{
  "d_model": 384,
  "moe_layers": [2, 3, 4, 5, 6, 7],
  "router_score": "softmax",
  "normalize_top_k": false,
  "norm_place": "pre",
  "positions": "rope",
  "attn_scale": 0.177,
  "parallel_block": false,
  "init_std_o": 0.0093,
  "lr": 0.00929,
  "lr_mult_o": 1.5,
  "final_lr_fraction": 0.05,
  "batch_tokens": 262144
}
Below are experts of layer 2 (counted from 0) of a mixture-of-experts language model. Rows are named router (the router's row for the expert) and show model dimensions 192-287. Each number is 200 + 30 x the weight over its row's rms, rounded and kept within 0 to 999.
Before each expert's rows: a language model's description of what the expert responds to. This comes from a sample of Wikipedia text that the model never trained on.

# expert 45
What it handles: The word the after prepositions like on, in, of, plus possessives and New in place names, such as on the other hand, Papua New Guinea.
router,221,149,239,219,270,201,165,212,163,236,216,193,189,152,165,222,175,186,236,156,217,214,172,187,178,151,171,256,159,200,237,237,194,164,187,190,210,190,237,197,169,203,210,169,190,158,203,222,161,206,198,194,260,156,181,158,243,206,218,245,169,226,216,203,227,212,192,205,237,191,178,174,194,205,207,180,201,165,192,176,264,195,203,191,216,189,203,235,199,215,238,182,246,162,153,216

# expert 33
What it handles: Final word pieces of surnames, place names and words, often in sports tables after a capital initial, such as Tom-er, Karlovy V-ary, Ab-aba.
router,172,232,189,215,194,207,169,211,184,230,189,207,179,208,184,219,153,205,203,212,206,243,139,198,181,152,257,244,136,228,217,195,193,220,128,158,217,241,204,254,198,201,165,165,232,183,206,214,174,197,147,226,270,167,155,130,241,254,257,202,211,193,193,171,185,216,193,263,219,198,195,171,211,200,173,223,222,192,234,215,182,195,240,231,219,209,189,169,190,207,186,213,177,182,175,206

# expert 25
What it handles: Byte pieces of Thai, Cyrillic, CJK and accented script, plus York and Angeles after New and Los, such as Pr-ä-sidial.
router,182,203,227,205,203,176,239,185,251,225,239,194,165,161,161,211,249,251,181,216,203,245,146,194,278,179,212,181,213,185,233,222,188,199,182,162,251,199,180,202,191,238,198,233,245,147,229,238,148,236,197,265,195,168,189,156,241,194,243,212,213,171,199,188,195,154,203,232,242,213,202,184,257,168,202,217,189,171,216,189,220,175,235,210,221,184,226,221,213,232,209,168,194,155,168,168

# expert 61
What it handles: Short letter pieces after a capital inside names and odd words, often syllables like ad, il, ar, such as Me-ad, Sh-il-pa, Back-st-reet.
router,220,217,163,220,171,200,184,226,183,226,242,229,166,222,208,186,168,185,176,233,182,195,220,188,216,126,262,211,231,177,236,196,222,149,197,242,208,210,200,184,192,208,226,148,209,215,196,178,186,260,161,220,179,200,217,167,251,221,174,219,225,180,161,190,195,243,154,248,177,236,189,230,200,218,199,212,218,208,247,244,198,219,212,213,194,219,161,181,203,149,207,211,218,194,204,173

# expert 63
What it handles: Single capital letters and Roman numerals inside acronyms, hyphenated names and World War I, such as PG&E, Cap-Saint-Ignace, et al.
router,225,154,152,155,229,144,169,169,199,252,196,240,201,138,207,176,169,274,193,230,194,248,185,215,231,166,173,160,197,147,178,211,224,153,225,214,270,245,178,214,258,220,203,230,222,204,167,193,263,219,196,209,195,209,179,158,189,257,137,176,200,239,204,161,190,176,169,214,180,210,198,233,227,184,146,166,236,169,207,182,196,180,219,265,166,189,149,232,202,221,171,232,185,170,214,224

# expert 1
What it handles: Word-internal consonant pieces in foreign names, coined titles and rare words, such as Zo-omb-ies, Ci-ub-uc, amo-eb-oid, Kos-mos.
router,159,216,192,258,232,254,206,183,184,198,183,270,179,183,195,223,161,233,171,226,193,239,212,228,166,206,214,225,205,189,259,155,217,233,187,241,123,206,156,204,222,166,200,186,208,174,124,158,265,204,169,208,200,205,216,181,200,218,197,174,164,214,215,208,196,234,205,180,188,257,194,213,237,210,142,178,216,199,172,219,201,229,248,207,230,206,189,200,184,188,182,216,201,190,200,205

# expert 28
What it handles: Opening quote marks after colons or "called/name", plus parentheses, dollar signs and brackets, as in wrote: "If, exclaiming: "Happy.
router,177,159,220,165,212,150,214,233,242,166,218,199,225,240,195,184,196,220,230,236,180,244,194,247,191,188,213,162,245,204,170,167,189,227,194,186,231,190,215,185,222,228,141,213,237,193,181,236,213,166,231,163,209,224,230,212,204,230,148,140,187,237,184,222,175,226,217,153,199,257,204,242,199,206,260,196,242,245,200,192,193,195,166,184,198,181,202,160,191,204,221,180,213,199,191,148

# expert 51
What it handles: Nationality adjectives and country or institution names after regional words or the, such as Central African, South Asian, United States, World.
router,246,189,145,195,177,195,179,188,222,174,231,241,179,187,170,187,193,236,161,172,194,181,161,147,241,237,241,217,194,111,196,142,183,148,185,166,198,248,207,173,208,189,121,199,244,166,151,163,200,236,155,251,179,234,170,194,176,201,210,224,163,189,195,229,223,181,198,194,145,209,171,161,198,219,221,218,204,233,224,125,211,157,179,180,189,241,178,193,217,209,162,163,171,192,229,181

# expert 8
What it handles: First piece of a split proper name, often a capitalised fragment starting a surname or place name, such as Lac(ey), Coc(ona), Af(andiyeva).
router,238,227,205,142,162,226,219,200,206,188,227,197,190,178,153,170,230,202,224,147,164,155,179,269,191,163,258,239,180,229,171,184,216,209,196,221,196,168,189,188,186,242,237,189,214,235,218,211,195,216,178,173,216,195,202,215,235,178,156,185,209,190,191,198,207,241,201,146,255,198,230,217,203,193,214,218,285,197,196,211,184,230,191,200,226,220,216,260,161,216,221,194,190,224,180,221

# expert 47
What it handles: Joining words linking items in lists or clauses, mostly and, also commas, or, but, and, as in day and night.
router,225,196,263,158,152,228,259,230,164,242,229,207,221,173,241,175,152,197,187,195,158,221,214,190,203,153,259,236,209,219,202,210,211,217,211,214,192,175,223,228,159,177,174,147,180,167,263,150,157,169,210,195,284,189,238,194,209,236,192,209,160,212,253,203,171,244,134,167,172,211,169,199,165,193,245,201,175,195,233,164,205,188,258,256,208,161,189,219,134,220,188,201,206,218,163,165

# expert 13
What it handles: Middle and final pieces of personal and place names, often Slavic, Arabic or Spanish, such as Jar-oslav, Kir-ill, Gol-an, Hij-azi.
router,129,176,247,228,175,195,187,164,239,211,170,239,185,147,199,197,223,265,199,180,181,230,131,244,174,203,185,177,177,194,227,183,199,239,132,239,196,265,136,222,192,240,234,198,212,190,123,151,227,240,131,196,193,129,190,135,209,197,177,209,192,237,227,164,202,211,184,222,206,206,186,186,217,220,160,203,197,174,233,241,194,198,274,221,237,191,214,227,161,224,206,210,179,123,203,223

# expert 37
What it handles: Articles and determiners starting a noun phrase, often after a comma or at sentence start, such as a, the, The, This.
router,193,183,237,230,257,224,198,209,240,229,194,186,201,217,242,231,240,231,203,164,154,134,236,141,168,180,188,167,216,230,213,217,222,244,222,152,222,238,194,188,148,161,185,236,172,225,217,186,163,208,168,171,198,200,207,263,152,133,140,226,216,214,224,190,201,245,226,172,210,195,201,176,215,204,201,212,166,252,212,232,211,247,211,152,160,188,162,223,170,149,198,169,155,204,240,198

# expert 60
What it handles: Articles, prepositions and labels in formulaic place and census text, such as of the Central District, population was, Average depth.
router,210,219,198,206,209,214,195,209,172,192,158,178,220,157,187,163,213,208,221,183,196,202,210,254,216,222,177,238,170,237,241,224,203,203,205,206,209,150,206,165,162,211,201,261,165,194,259,172,264,140,243,203,143,182,136,219,205,210,178,170,205,164,266,217,235,238,213,186,186,131,230,235,135,214,201,196,187,209,171,157,233,206,214,231,250,230,204,148,261,194,203,196,149,218,201,219

# expert 9
What it handles: Quantifiers and number words after prepositions or articles, often before of or others, such as among many others, the two provinces, various.
router,237,204,176,184,194,196,191,202,185,156,200,269,202,204,236,177,205,229,162,276,207,177,195,171,197,164,197,183,252,211,175,192,153,198,236,234,223,272,184,186,175,260,203,198,202,161,272,199,204,241,225,145,249,212,200,167,183,237,201,194,207,202,214,221,266,215,219,201,176,165,195,207,224,143,236,194,239,173,213,226,146,152,186,185,189,178,164,205,210,232,211,179,208,232,149,206

# expert 19
What it handles: Short vowel or letter pieces right after an opening capital in titles, headings and foreign names, such as P-i-eces, P-io, S-eat-tle.
router,195,193,167,265,159,244,251,213,195,211,214,258,228,215,155,207,197,185,176,247,218,214,155,205,191,153,195,267,224,180,164,177,233,205,141,236,179,198,146,197,227,244,178,211,135,168,194,250,191,210,194,203,194,251,213,173,259,212,223,208,216,197,203,147,173,244,204,203,180,165,204,225,222,178,237,242,208,212,153,159,206,209,240,225,202,211,218,145,187,206,182,217,192,191,197,206

# expert 27
What it handles: Word-piece fragments at the start or middle of longer words, before endings like -ed or -ing, such as aff-lic-ted, def-ec-ated, p-isc-ivorous.
router,213,219,175,254,176,228,171,200,168,148,270,174,190,235,194,219,217,229,150,264,181,218,193,250,229,142,239,196,249,171,229,179,195,152,175,188,190,190,164,155,151,207,201,200,232,234,260,218,173,178,206,226,225,249,218,190,226,219,155,203,168,245,234,191,233,239,191,183,170,190,212,176,214,210,176,149,199,216,164,210,175,197,250,211,149,161,193,231,186,179,173,162,198,221,169,178

# expert 17
What it handles: Single capital letter starting a surname or place name after a first name or pipe, such as B in Balsemao, H in Homan.
router,178,226,207,184,230,176,197,223,203,219,181,208,214,213,177,188,206,161,202,238,129,161,152,191,216,196,161,177,199,197,187,204,243,191,203,190,216,202,213,190,205,167,184,247,165,216,186,209,244,248,170,143,214,196,226,199,179,155,197,243,190,200,197,219,186,207,196,219,205,197,172,216,198,220,203,171,235,227,254,257,235,170,299,196,197,178,142,263,234,205,231,181,227,199,138,209

# expert 40
What it handles: Personal first names and some surnames or place names that begin a name, often after of, by or married, such as Thomas, William, Sarah.
router,207,203,262,117,158,192,218,226,253,223,235,207,174,190,167,211,225,170,205,161,214,181,216,234,187,177,240,191,230,212,182,128,195,212,209,192,137,171,200,234,186,194,159,223,131,213,175,164,223,175,156,203,212,229,221,266,186,220,178,223,169,223,208,177,171,184,208,173,228,218,229,185,160,213,223,187,199,208,172,186,162,191,204,178,151,195,164,142,127,228,231,176,193,146,215,182